From a checkpoint of a small mixture-of-experts model trained on Wikipedia.
Size: 10 layers, 65.2M parameters.
Training: a variant of SOAP for the experts, 286M tokens.
Below are experts of layer 2 (counted from 0) of a mixture-of-experts language model. Rows are named router (the router's row for the expert), gate (a neuron's input weights, with its number), up (a neuron's input weights, with its number) and show model dimensions 192-223. Each number is 500 + 25 x the weight over its row's rms, rounded and kept within 0 to 999. Numbers have three digits each.
Before each expert's rows: a language model's description of what the expert responds to; "comes after" lists some tokens at least twice as common just before its tokens as in all text. This comes from a sample of Wikipedia text that the model never trained on. Tokens count by the router's weight.

# expert 61
What it handles: In and months. Month names and the nouns year or years after in, as in "In the year 1948" and "in May 2006", plus "In addition" and "at least".
comes after: " in", " the", " In", "In", ".", " ("
router:508489496505467469515459433471484519465498524493471446482454465497477462552507547465514503494516
gate0:509506500460512512500505519530482500493478494496498484525519443478512517463446473488506522482478
up0:497506491466495528492506520528482504492482491487477487512509447491531496484447479479483533510487
gate1:514493485534444474470486493498506544481462474477481521463534508503524489482508516479499496501499
up1:479509509463521531532494505490492460532537515520541484536468513522495518519502495510500506480504
gate2:510479504487527524507516453519482492499483475491500509482465465538537469505493459471532509568474
up2:494535494503487471511468560506515510476500499520484482490512514475475503519501543501465518446524
gate3:541454487542537480519496481471551522478495501498466503519459484496468440519505532513559467509499
up3:479563482462471482465483514526465485512522486483530537500526496529548500491494466498446562515487
gate4:507508503484494509452498471538511526550464547496501490513486503533480518516517486522508498468530
up4:453498500523487494496505534482476505526497532492525520537506496523480469523518482546499494490536
gate5:480471510496491458496458503455504499486525518540495456498506473455505484522454495498513478518531
up5:474499503480519475512488504467501458501518530525523508517515500489500489482456485515493488472510
gate6:465516538546456507448490534494541499514476465465499511501481471511519490493520475468538531498498
up6:510482471469520502548545477507463510545554510518510481480528509503500489521457548505490483502463
gate7:533441449501511532455540470518456549506511522506538495482512492550489480536483498486475496516468
up7:488539529510477469503479550508522472489495476502463492472503490485471504480504512473498492485514
gate8:463452486545470490474453451497457483490504462492491493485466451509463475502521490492479504521497
up8:503468506561443511480471475529463441523495498483494511451482480486497496499506462514472509515512
gate9:514499484505499553518437492517491522494510507458491505531493508502495510529469536474500557503463
up9:484470503509494518521449458479484531505535519501526522535455501521459475536443489475511511517525
gate10:533502524436470455545484482494501478479453493495492498484482512526495548538468489484528536471497
up10:543486510466453487560486508491499470497489518505519480492477496524494527517454464494502505467538
gate11:532490484513485506515494470518433500505476500500483450447529452521543522517532505517500508507553
up11:548510476525507516489493464529423497512489500506492459448531454492535531515545517515494502500535
gate12:522510503473463496513469489488494522460529493525468483501509527546506492507513498479499513470516
up12:478487502536539504488538506501512461527460508478547511506501473471501494491485507523509482549480
gate13:502489496509475484484451450504454530520523525508516536438478491493479488551492519518499463566506
up13:534499495509488467490506436481532504521476523531501515504525502514490477525498517505519476541506
gate14:472468467460482500498528464482500485501460520469528472460475484561510516520490527483525514515522
up14:477544474475476498539512516499497485502488535473502504534430481516516511511497482455488487490492
gate15:528537517542496501508458445467472558521487465482489480517489507488478492530489546479503459524483
up15:482466501468480484497514525527511452459481506502512542454508507537519485500513454494507542485482
gate16:499457485484456509420532483500497490512527462508492529515453517572492516506506508490542530460536
up16:509456467474466509436547506495510507519517484543502525518523509553542508509503499488516502490487
gate17:515489493481502470529476477491507462507486481476500460489527475524434515502518510470525500461491
up17:498490534477486484520490499504461511516491475499489487492514473484429492522509499482530487483486
gate18:482536480451511444499490487505466532506530516530506487501468516483533463527514528465480470486508
up18:489513497505497466467524481515477505492511499503514471473447507457503474503503546492503456493510
gate19:554498440479512476567513521439477523540473496522487464527559498492514508499482536527501521490496
up19:512515469500494519536508495472479494530488479507481471477490507484479544505518530533504505462488
gate20:498525519494494524504495490488535517477465542489456484502476511529508491532535565487501504521451
up20:522478501505477515515541509491506524497549489499507491524494497538494506503495456472485517500558
gate21:444490539522521516478511519485555483505512497470459498538480484491486472474491468509480551514495
up21:450500553522519520482508495497564481509508484479471475531493512475476496490492484504460543524515
gate22:487512491507460526500456480493468520509543502502484499445522497525492495548483495444505443508472
up22:506485481500558462507550530513490529489450488514495508537487521487496472473524548540500529514529
gate23:466493493501535466487473444469487503504519497511502468501478496477475503513480500485522483459489
up23:527507520517461504505526553534519493489525501473493555525511479517509453492490487518475520542509
gate24:460508455465476493514525488500507520505542471501533476523454515535499482549528508456518498526509
up24:460494510464466505498569502481514504526527485524497494491456476557489496532555488458511480496507
gate25:481451545475503482468480492455500521462490497490507511494490490502536455515503458508465531462510
up25:465453542496512507462478444476492517472533514452506485502499489486523473541530473505476503499479
gate26:500504501463478539519498523514481533489520463481476497474524469501472475500544503468531457497563
up26:503479513522516443473493488481494481509486525529537509526453524500512510503461505535465540497421
gate27:468469503553498526496540504509504517500514531478444550514508480519502465485472486516455477508530
up27:477449529538504499497547510499511525505462532505454531522559458504507505481494468516496515519517
gate28:506504514525490516465506471557485509504502465514469501488463475503497468502526531511519510504486
up28:551471497485495484495520472516473482469510525503511486525487472514440495494495504523508495516490
gate29:513530524510484479502505465465480513521464530535495516481478472502500484527530543506572514523526
up29:449463510520480520487468515547497518468533451462487518523509530487497509507477484492439485503478
gate30:506499506497498514535530478515517480509506490504462474492499517510499490539526544506500512519508
up30:547473506510515475486473545497457505491530482524508513494510488490552525476510478501497481492509
gate31:505467537495490518445497464520508503518472497530520483509481506505492531516524482484521520489481
up31:475473487526484511488488473484511487500483544515549544461530473507483508488470498481493497548489
gate32:506443523512506516479518505477490509478455475454488565444545456496560502520498475513490499509517
up32:484476509480514518523520490493498488477499485466510526498532465486525486533516470497484510514508
gate33:446499442507506484492502539441529484487464507512524530551494473500491534487508507488531472480480
up33:479507470532499467489502536456516473487485499507504542541443472483518540479522486481514497465490
gate34:496494481500464527519469489527500493545489473485430460475493490515516482504564581489488522465488
up34:509496515478467502546464483523528500521497506530481458481498469508509500521562523495520498441465
gate35:484492505494482503473474485492523501461454547523480515465478487477494491516495496479488505510503
up35:504516525505527487476480468480554497470484537467505498481506485484506534515515492469478539486482
gate36:560494436468521519469485457520489536465512523484500493512459512539511537503508521507522485458473
up36:523548448475495500501513455518478522469536523500512473538477513519520559482523532522501494472490
gate37:481492523502498483477510474503491525549540491493514471490500509504479524531492502487480489479523
up37:541483521530485464502501465512492469528538518481537490481500508497469525494496471511490488473521
gate38:574448467506491479491488513451524493492460509482505493512508498528479504470486535500553515543459
up38:496486543505483439558540469478514515510504501545508532521501507483438488530489482528518437518496
gate39:520509516490492523520506526496529519521521491502464508489491501481489497475496500516485520552515
up39:503514515471486502507486497531486513499500494475468509463466502505549491515504509448475487497446
gate40:505478486499434462496495526498504475497458516467467497525499490508492470492518457519494469522554
up40:523500501517490512522502530451535479496503494522539505481477506549525483479498504539484522485541
gate41:507531486506477480515507519506500472504497498459493498523485500434521504505498512505521512486460
up41:506523489516490491536512531497508474508487484480485503527482510452504497505507548513513510486452
gate42:489482479491543458523496482485477526465463483513505547497517502488535502477461442540526483496493
up42:517507483473520515518489514506532542441492507536501513521542480510475473499497480499549551520488
gate43:525505515449479517496471443463506549456525522489545462472480508510537486526511498481500492485504
up43:501525490460508509504461488473539486444533532504553524510465520474496529475514484477492498459524

# expert 31
What it handles: Numeric table cells. Table pipes, numbers, percentages and signs inside data tables such as climate tables, election results and sports statistics, e.g. "(24.7)".
comes after: " |", " ", " 0", ";", ".5", " 3"
router:505458486486468509472489464478479563475472493484462492455504505529506465567527513436512524515502
gate0:505489523454481500495465519494511499512503475492498477499484564531509450463506471512521527513503
up0:532494523499499533481489512501491498495451499480472421519523564491489504521527493554525483510521
gate1:496483511520499487468484471505474511444462499482490482473475516468487465516506510495496547507503
up1:479524492528489510527471503504535509531490527507484536474508472490572518508463501503530453508493
gate2:456495543485506496528510532524490494500479492487549481509511521514493504497484501517486535496488
up2:519503470532476528474485504505495524506496515507463514499539460505513470522505492477482509482506
gate3:535487493493517481525476435529505528505484524507490484528519531529499531501516515505530492497516
up3:457517487534513522530527508473496494487493499511519526485499487465530487521512470483493512497470
gate4:520500543495505494518497490501491513530480515450477551538513483522464457524495464498504521463555
up4:541472492485552505494512468503506509523505477492533504502479547521484490509509455513492520536542
gate5:465493513550532535488528494501519543547478502489467495484487508513525454549501548513467515505496
up5:481503490513536553494524513492537514542472487475476504489529539498518448518511511536478514534494
gate6:432502506546488437497477509505477516504476537481518486497496503504512491514477560489501514520462
up6:562550459445515513524507495511540506487536479534502530513525529509509504474554420534508537483516
gate7:457474465463448485504520486512515541503484502513508506476534534493476508505536490481517503540500
up7:454478475439456485511508501494489552490479477503486533472529505489473514505519500483497496537460
gate8:497422514487444512448498534515456505494469482483472481499498491524471484492461504495548500580495
up8:495464511477448521493529547498499489526534502482499483509512529509469512488489468515518508532528
gate9:482457484459481494511514469510505545482488493475459487551497506522499506545539480508522512503514
up9:480470496501527466502518509487506505498458551476466479525518509523493496507531467520532475515535
gate10:516466505478511509510523523521502474482489459473450486529523498528485450519530506489514538494500
up10:516470502498506528531493520552488496473513477539436502569521501530497475523539512491477503465473
gate11:534473503449497489496496495499508510542558454551504513496522515539516501506544524529510504567504
up11:493524527527467507477519505520484516511464547461533473482459471434484523482508475471479491470482
gate12:479482491522499467476474471519497501495473498477498516509496490493491501515479535512515519499486
up12:450502528470508517481526511468511518484517492520473485494497502494561472502479486474495489537491
gate13:512535453511496473468487510487484532503500432517514515516505509521484473455507510511482532501522
up13:498519473469521506488560511489537498502486441507488516527512518500480516483531504512469548487492
gate14:506488485516473508516497437500502521487494536491488525465498512500494512505498519469502500514499
up14:475493487486505491480505512513536503519524499520527452511538453477474495460560456514497507540520
gate15:499433533493499457470479508470515546475560489490511467471504482517475487498514510426533548508470
up15:486525477525501525523505497512503448532454529504516511547495504498572530492491486551488476486491
gate16:509479452504497475502545493498495480497531483493476446494508514508550484490534529453508526477476
up16:485540513501507521518464508464526523522460500522512552517505457485448518514475511489491481518521
gate17:499535506486502483508465481499483480549494497469515517508492489505503528496521507437518527499494
up17:486433495521514513517557504504510527449489512513498473467483524499490474514468506567489468523505
gate18:510479508502498498460519476501496517494467488486509497469449494526480513523494546445552546474489
up18:529494500499522501461526488513507497475494471486498489528477515511457459554514521474516494475488
gate19:502504469474479495519503482469472521504569476533489431527498521541545489515527530475492545501493
up19:520491470486487487507476548520492486465463492500516574484558516501425482462487533500480477497474
gate20:546483539484497518535491465454555473460514486484493529481480466536508468536466511516514498494529
up20:501456522513473491492485516502494524507464499508482490516494529489501516527549481507524493539458
gate21:513462529520467513473473499460508501466515473509449500490522486536478439503475526510529536482472
up21:513477545470478523460492524484538494496516453509456511488504500523463457499473508514506501471502
gate22:485484505444464533467465507516486500474525484514550458484487501519459482536518483482506508455479
up22:515512482543491460508533472474505519550522506535475519508488474496525473491481540477440484539489
gate23:500459507461507494467507450528485523507514501490465538504504493497508503530499509468502506523527
up23:496458480470495521514520457512473523523504505509471513513510500505534521540517536489510514528503
gate24:493512488502466494508502501512484508475521486554518490464454481524480453521540481479507509509504
up24:515498522511496478530520460469501492483457518518513514561522449492509531527481514514503520499452
gate25:482491490503473508489514515487497494523441496477489485491498508475478541486478502500539511488516
up25:505513498513504466516510479527523539465480492499465484480495487501499483480528521468486467508523
gate26:466479500506478468533476488505485529504550487512467467527510502521500493530516515520508517485550
up26:520498518515488541482533470495495491521438537476515500450497509480512489510500508471508483522471
gate27:517494529489479483479456517459525483458504508489505500495500495541513491491525436545500521465486
up27:451519490488516510518497514533500527534481513529502488501476506458493565507501533481510488490510
gate28:462507508523528463526491462486510561510503535500488508527463484488509492474497502482497490505510
up28:525479447468479497529475521471483491484494499478526514461494525525510504498474495505517475471478
gate29:508512512499501465533506474467475532458443499482482478497489505487520515490490496517491483542461
up29:481499522493501483513505521488515476454490532531494495496498521506498533504489494474468491462481
gate30:503500479530479513513481477486464544477512521485509463441538537477527488550515502489501487505514
up30:492486525471496486481510523493541453505507457543495513536469472521465495472480516513515518507478
gate31:487539448514486547476496492496504497485511515453527455511484537527506502515522515468492528532452
up31:520510477480489500492494496515509452488493454516464475462497515484526495522533489482541502497523
gate32:534454533498536511487511485514532464449459510475487460447492503515475495489503462538515474516504
up32:494513521476500511496469506506451561523528469489497507539532523490480553520462487561518520529522
gate33:527481522511506524491528462458547497480488540483487537472512507533499444517440469498533478470497
up33:489531462499486482504439503529454510518538434510489462509511467476505515483530533522480509544529
gate34:445508479474473528458501504498471528526494522500541505485499470518514513511510502430495490509437
up34:545479468512522495523482517516498473493501478481469539465537498503456516483487483546485479490556
gate35:503468493525485461569491484508496510484448500534487471508502501519504483529509537522503477489500
up35:517523487494476458529452499520461527484451501501479505479510502519491489513494512487503494485524
gate36:507472509504471486471496517426499516464464515546521460468528467530474487468443491493534516537502
up36:511498474486498493477538516471536476491489486549530484477510503520456512486466494498501492527528
gate37:445490512516490456464506517503538468484514488476509504491480499478518522492482478448518477506519
up37:472511477503521534538492455499447497522519501535534504463496499457524548522524526516478537489478
gate38:527466471535453526473490497481460488432472539450542517405510498533486468498466503467498503538467
up38:505461509537494499531499486469503472480508507505497491489491482510474518510500479509508471487497
gate39:468475452465482555489499498492509494505527464552489496512478521480470504505536530483543502507510
up39:536501467511496549479499510480507501498512513494480503509520555529506491499500529504498549504448
gate40:470504503506478482514481465500478552505479470538514518509440469465465486519505513496499514514491
up40:526511506536489495483495533526517439522505522481503488484526537501534524477530517493479497459485
gate41:512515523560501485492479494516471526470474489463509481508484474498480469539494493507516472507521
up41:484499503452525473477493499484547498521533495531495540499502498506523544458514518516518530523532
gate42:465499482471508504530499500516519564490467487489492523514484478495499519513523489461533528503543
up42:531508526541502501498475481464458496488520503471492499515502511522530464482460492550475474502456
gate43:477478510485479434518479471484483507530504519465493467497511481488530509521482502508493493504427
up43:509536473513480506517479529480516464502466516457535500524493494479507478528521512489521515474513

# expert 46
What it handles: Coordinates and table numbers. Digits in geographic coordinates after W / and degree marks, such as 43, 79, 32, plus numbers and separators in tables.
comes after: " |", "|", "-", "°", " S", "′"
router:489499489493498471484489454493502552491496508510450494476473438530480452551474509507502491487478
gate0:519537471515509517518474540531503490505564509506506486535498516474514507460548485470506515503487
up0:485532484514503486479545501481515492507472530511480550461498492537475477533448562458486464513477
gate1:497490520490506481509496462496461520448494497521480490507498470498528499511480498500553502493487
up1:506505479515491525480495538501524477524522515441511492494513511511507491479482515499466488520530
gate2:474501487484499545546512502502510491548507488466504483481501525504518479500474498466474511492469
up2:527473462492546514523464463513521484520522472504539503453461513541503501531483487480484499507464
gate3:502493476449515442473505492485489531514497492474556494466500487520482491498507502491530482514551
up3:502491473473498465484516483490515517551491464472577495510526499513492486476501487520509491518548
gate4:445522508482486504545492496509489504473511484487505538517539485493483523465508511499503473513476
up4:503538494500517498540487524505541494468471462515497510521532481438520529469522499509509498541516
gate5:516470516455482490481506510488524536481505505484489493522504477482482477482464501529530498549509
up5:500472527452472481480515464477503545495484506480484483468498481529450470505502512534538481541516
gate6:465496534473496485498465495481497551525523514515490483478492510502511516502467519530533469492486
up6:491541537535546503485484471492528527492531527513473482496447489482528508509512489497500453445513
gate7:466506478499508467492519454524496529480500504472458488504533444498539507513568512507494533470526
up7:487512477463521516531538483531517517524493515480498544527522467503535483486504451528473538489507
gate8:552471490511475513506456488506497495458469551473493490448551502473537485555510480466540456499503
up8:545502464492490509500469484504498511468486547469512528500533488450505483508509461460553462535521
gate9:508466519525484475471490493537528512500512445494505528502457488508466473525486511535499491493541
up9:544473540445489525483475517541507479535491488518504519493551497544494505514499463508500516486519
gate10:532485515471481494509475481489455505504513495490482520473523497541451479542552512508468509482488
up10:522510499483508501489553500500535515519502505515488529506543544478532485481484530497485498512547
gate11:510527502518541490525498465475509552465504496488440478487512501497483479507515541508512460498517
up11:486537480505530478506481486469500560488516477470475482478509474526486498518500524486501460494489
gate12:509508492528496482519451529484486519489459503492497509489521496496524508524492498511529506532500
up12:503492496468510491505536457492508551504503498480482478491519513536500482478488506503519515441511
gate13:527474502556473532461489498469510446492513524473523537475477490509482515486441477480506511501488
up13:500540520475493496584509475551500536522491541531492530521519537456523536499535512543500480489525
gate14:480487517490534472525459465544469509517524486466462465483452519547467479504495492477494490502443
up14:485496478540495520496477496444533514444494509499531548485539509482527524492492467522556508500541
gate15:511491484471484478496484442467516532488467516500473473471458441505445447510514495507502508520502
up15:517492461489471475476455482482532499476482535533482468486480459493443468481509482532495506492484
gate16:519517493450485488470474519486467468525534520533505499520554517495456509499514477500515550481511
up16:498505492460478492468491501484457509531520557498490500533535540495491494491514520493501528516456
gate17:466530475463489541492522526501532499494491459522498543560547507493493506488509507507527542492499
up17:497494468474513525496497523546486483488536471489491509566564539460488516502524482499527527508482
gate18:523524494508519510520467470521495529447483485546458452487496469508512491515495499536494466457504
up18:529502491508523500532475451508518518461469491542443450479495459510509484522502515534503456473517
gate19:512493492491505512492498504432502489471463486520509538527566531513485472505489528532474509531479
up19:520516481476519537523497512545509509506505491473493494470484474498490465490499458489503446495517
gate20:489507494518492484484446502456533486518518488482512447491443446540521484535494507549510508449513
up20:487503476513519486497466494479537476512523471520508471520442449537519475537501510558505492454530
gate21:489509491540494529462490545523488487479499550497505477448486497522504516478540528489525500481518
up21:474485481531491485524545527490497490535467495555499472536491502485463529512527546508514525488447
gate22:536473484477481473469526496522480499499525546505505448466477477494499487521482525462486498530527
up22:534475507450488514471539499557491496504476543526511478495492492503495481492479481522522542532510
gate23:503467454491471496504521505499496490483501466475495527459513472493470492512487512475505446568522
up23:466472528472490458562511484467522524530502515511497509507508520466493490509493462516504501494446
gate24:520461486465463477493525549480501498468488506483457495464540497489532492528505499484542507515473
up24:488493511521491503447493491503484486512526514485501488504429498506481500468488504481468500476528
gate25:519552487539549495463507452500517538461504523514436488475441456460487492534487524501494492498519
up25:522529470505486501521476462497507512509538508528480479490440457491498490532473519476512491486486
gate26:458520483498478477497480502493516512496457479530453526473493539503482517504482501497549497530527
up26:541502494518496517533474519493519448476499503459522495495491484496529514517487510493474522475459
gate27:515510494473516485491523484477521480481458480498490515448523502520479486485488501509528520492532
up27:460514505498521500490521519493533485475481469504449531474502490497519493530493500523513484433481
gate28:473478496474511512470471488469509499452459519505440522454543532519544488534509503511492477531526
up28:498455490461509492537502501457527501474428488513453519443531515515534464511522515516524482575516
gate29:519533457488494469488467490528478496500539510492479496471464494480483507524508476519469514473511
up29:436506488473555544510514513551521502518485490549515528522484515464505495500517517466522444518515
gate30:479492445504506522457515514476513478474474479484440540465511517502503465518474530446519478507501
up30:533461539480506511541514513480518495521521511516514478500500501527524488493498447534502543469512
gate31:564481497510468500473485516523463487471522536488512487455511526501467502520462524510491500450487
up31:528499507455490447498509485470529475524516489542491506479438486520471470526533482504529497452506
gate32:501490458525543482484510494522487500496508546491505487502446488529503465522491566481477538484467
up32:496506529468456533507497491463514495490468462511492494474531535483489494483505459506513471532560
gate33:452490561449462516493469507465548539510470507515499503501501467546494501522486455511536522480496
up33:525462474537504467488506516537481458496507468502516499495511519480490507496525523473478482522520
gate34:507539496520500476503510457463527543471534523497477487467463454502495451526463518510488464514523
up34:496455521472499507493465532551458468533466462496540503519533549504501563486542474480510535491495
gate35:528503511471476509525495521515513503506515543491499487503482486543504514505512485481489462464507
up35:502508538470522500507459515526460499529533557474514471513495524477492504488494511502465486490481
gate36:488514443521500466488458469489511494476528513515500489518464465460501474510505527540517467492473
up36:530505464494477454499453462497484516474519501481480454494500455474485468529488525528521472489451
gate37:517467514524508556489488493483479535533495461468543516508457478513461495529483507487524463534438
up37:533476505516512545469446516504514519492537483492494514500452482504488495504489506536529474518471
gate38:467503510486500535522474477448492471499479464529479512509520489473523483454474479523515535550523
up38:436501535502501536469464483508519523537495490519472496553484468475460518482535546478511512486519
gate39:511495504528475477475510511528486520500453500492486496491466490538529477530469498526465521493506
up39:535480494468524491527507453471544495497552468500497514491521515492499499516508511478537486504498
gate40:509522519492486559527484545530483508525500503458536485483530484494514518472502452487501471501577
up40:484526506525500513481539493479503547543446523505499510490533509510489520500476487469490490493513
gate41:497531509499493530521490503492499518470486467463477500486508534517511445528486494490477530496466
up41:483535494497507547515482506495513504442489481453482525500553531460538464491509487514515535494476
gate42:498485482511498473515492495539493535503480511529420493470487476525498494550529529535511506432498
up42:479514497488511542473494552477520479524495478487565516505535528494538518464477460481491493543489
gate43:521516485527486478514460489481516493482484522482519523510464544506538500507516508493476489541495
up43:493465502458492499469526495519460503470508487517508498502521469509494499484490510496538516484493

# expert 55
What it handles: Indefinite articles. The articles a and an, also this, some and one, which begin noun phrases, such as "working in a studio" and "is an English singer".
comes after: " as", " is", " with", " and", " of", "."
router:492469468517499468451510462517518489486473456508476469437485499526509508544525503456555488483487
gate0:493500457513514483470467483475512483453509512494510438477497480557502465501534513448502497481496
up0:478501461492514461478507515520537499532484496528459479526538494569517471501497523505542493473584
gate1:539466523435496499526508496505518511493468484511493453525502510511482506508504484489519532506494
up1:496450536509447567502470514464470503490491528470469521501513459494542487519488493484555452513521
gate2:498512480474513514549446474454517520475506474506498540517501476541517497525510515498471500464489
up2:563494558468495481515484529484464537529503503458465479523489525478494479525439502499559523505514
gate3:498497479538509512469498454553493499473506492496465538512487535488490502521486475528506505516511
up3:507518488520535485438519486551528482491526486489504525512470542478469499494513470511513502507484
gate4:474482516520526493463508503526536503501480491487502543516489523539498445525501489514492521544494
up4:464489511512514475464511475532514501497476461508465517494505499488474459509528469541510456536519
gate5:492482497485466544460488459513441509477508513524553522465489487538475507528497501486462506529513
up5:496448455457492503422521479531491489466475468505531487466526527537508480509521487519495504526515
gate6:545508497514519496508474503516488534453473533436460497493475495519491443524518523495495517523545
up6:474507544505496546525462495478480505498483499537507471494501531529492516535494475523491516515486
gate7:487489483483488496508503455502496512477490504518531502486481463498524466515464507458472475479455
up7:517517539528504526497477526491496503524510497476482502504540531508478518493508505555515528529572
gate8:482487491490520513480486477539504524484509482480493506509532551538534459546471488518523545537460
up8:483471465490501481489459471490473509475492474551491530484499479488493506531518488481509507493526
gate9:481529486532489500495521480478502506556456416487467492527517525501511502510501527470518522522481
up9:517499532496491486527480512502467513468557574491514507505467459518511494497483513487449479487502
gate10:515471495509495518476542471498475488488504480511493485452494506546485482556477511491500501500495
up10:507466511544494515464543501495477491505508487515473461490483493514481491530483512500491516489495
gate11:490546520516477562483501489448516491441505496490502512506483484461499526484532507485524527510456
up11:479484482474521457518507513533499523559501547495493511546522487517508506526471482514461531486544
gate12:524450527508499511474479484541491499496526473513424529494519485479484502514511505465519489486515
up12:519549485483502535554526502457505510521520511492542476532514514498529474501495504537479524517452
gate13:531477486499488513484506494518460516485503552488481506490525493525485543536496519487541528507501
up13:491482524509478504500468498486500493506474493494488533482526485484512465501499496533475483534516
gate14:467494470512492485493485482435498498471548486538526485472513504566501449510487521511542476549517
up14:478517481521511480497496498431513491498531467541511467447481512555502475514489503464559480508508
gate15:494467534510485556479487477486499512496525536445481507494520513540509465548465547468480509513523
up15:459511559507480578525521475552489507522561504535551498506487506478510474522510544504472511486457
gate16:469445463462511497487498471495477490490475495527495548477511508558492512517544495540542478540529
up16:464488474495529542492481515513520495554465486529490544473529546483502521510496505552509538487482
gate17:475478468492498473490506493477528496500477492475493519439493495491557549511486498424524457464456
up17:520524520508495523520490537501471514498501506489477509550508488522466466477513544551442524539530
gate18:533441489461501460510505494500466509460460464526471452469506492517479481501543463542548500511494
up18:452560507535495527511488495487527515511528533474521562532500505481527516509460530455437481493516
gate19:508528507533494526515449515496547478481517489506527483519568524462520506474480506554492521554510
up19:493526497533446523518478508468513467467515503473526518487516501499517494494486526500470501526506
gate20:531487562497535516492495462500492492486550457503498507474454525505497558531501505485503485514479
up20:489500478466457487485462493463512521492477508508525497499523456491535447516505494485505553509515
gate21:486494538491512492553422495503549496496522486522464500531502482508469505512498504470542492467542
up21:473496484474499483526460518519516482529531475507478459495476526531482509507511500444516499452516
gate22:482524495513476434497546465521540516492521505524467520483488479466517499508487453520507519507485
up22:501467500491497510465531491517519499502501481500510546513483486467467507512500507510498470520493
gate23:501477471498503473464524502539508486498482480523491475444485536499502507531517489483529480458501
up23:486518550487513520516479471470499511486495508487486539560516457498486483498485484549476546544498
gate24:548469513498491508486501492571513503446487532504460507506506474520459493498520469545564493528539
up24:534471500497471458463518475531495480482500518511483487499464445512488499506535490528540482520531
gate25:495477529513474499497528516489512479452492482480538524474517507518519495478489508496543506506534
up25:504534485451518457514499517536471490540483454489557510462480493535479493485442471470508469451479
gate26:542435491502520523501538485501498505512470493489454455488495516529541517497497535498535528526515
up26:536462461497538474513535498489515492512485498482474465530483513501531513463509520527533517539520
gate27:473471479521533510476463491539457510483455464517418496502535537536516487518542528530530488471519
up27:541550495477524499492487500515504496455494511513446500532479514456505520465496481489513524461530
gate28:470481471536483512478464473489511514503493523486470506471487520488487510526449494483489445496490
up28:538505528475514551537494486502455534495546408521499492541533469504527485518526493507524558531504
gate29:532497534511447536494503493517501483445525487523495564482537478456537491490450482532520529535464
up29:514418547499512520526497502520478514498534462498448501483457544527486530504481483485512493453512
gate30:469537462481502516489516521529543465474489542540500478509539476494518519496541507533522475511531
up30:532492555530484494524482473458431534522497471468490498492465544520476483517461508473491534484467
gate31:485531497487478480549520513454492479510509486510509499509470509458521516497486526449508477502508
up31:507504504526521470548447477488488521476544484527509473537538470523516479497519470522477516507529
gate32:516464484490521475473509465499497503487539500484537489502544521484549504496522494523478515514481
up32:503516539515469542526482512480501510492465508499481527514488482522457482505464507478530494492502
gate33:485506490527492502517477498476456518508489522468519451501462467546501530499515545497533479503523
up33:518486540494495532469516509537511486466477504536459518481530512444505502512483439493495521488444
gate34:495484480505548526518469486495448525468559483456520479520510516518485483518512505536511482492526
up34:505547501494500480473462547476480483527456492490477473497464481487470533465514442482506459516513
gate35:506488507480476537510504463531483508528481440514477519510503515490488467526530489495543568518521
up35:528484507489509504507463493471509528480515550484486487496523493537492527504469507518497460483470
gate36:497422492505468501477506480515523475514443501507477520459482476475459518525508490476545477499505
up36:514443462514468465528489492486494486500460514525513469480472492482467537517508499472535478472503
gate37:517494512475513444501473522483503517487504520508434515529497513531504460509484519498542544509459
up37:471485498497510547489527511460538498481476547465532503517488500477494498465475465501492465517497
gate38:474509497465503476487498492540495496478496494497476524470456497494546512516487499537488487495551
up38:458518511449511478487492524561493494494534514537486562499449474457500531500464486530463474475551
gate39:504503499454519520460524471539526517500513481525431533488529503498463475521490486518530491526519
up39:469499509524480483552478514464477507476508531478540472519476478508532531493497515491465487485459
gate40:456534504487487535475490512547486509506473504511483482495509501528518507529522525493504516494500
up40:546507516466509516489507505504509514514494535523484503471494511532492506489488546476509523461509
gate41:515521508537472529535472469466527534515512546505528502492489468488507506514493527463474481511524
up41:524537503480526463529510519455521494504531472494480526498456512509531495480504503473489475510474
gate42:475494503539561526492461483547500503459549501476478507526480542500502478506524484498486489523468
up42:546518491459433505515531506449469517519459505511541518478527473528490500508479529495487513503535
gate43:503504532528477501531480516486518511485525546507534476478490498519525502498470502494471521551482
up43:546474495467499506460470476526479524527459453479458500505520501473461450519493483535554561513521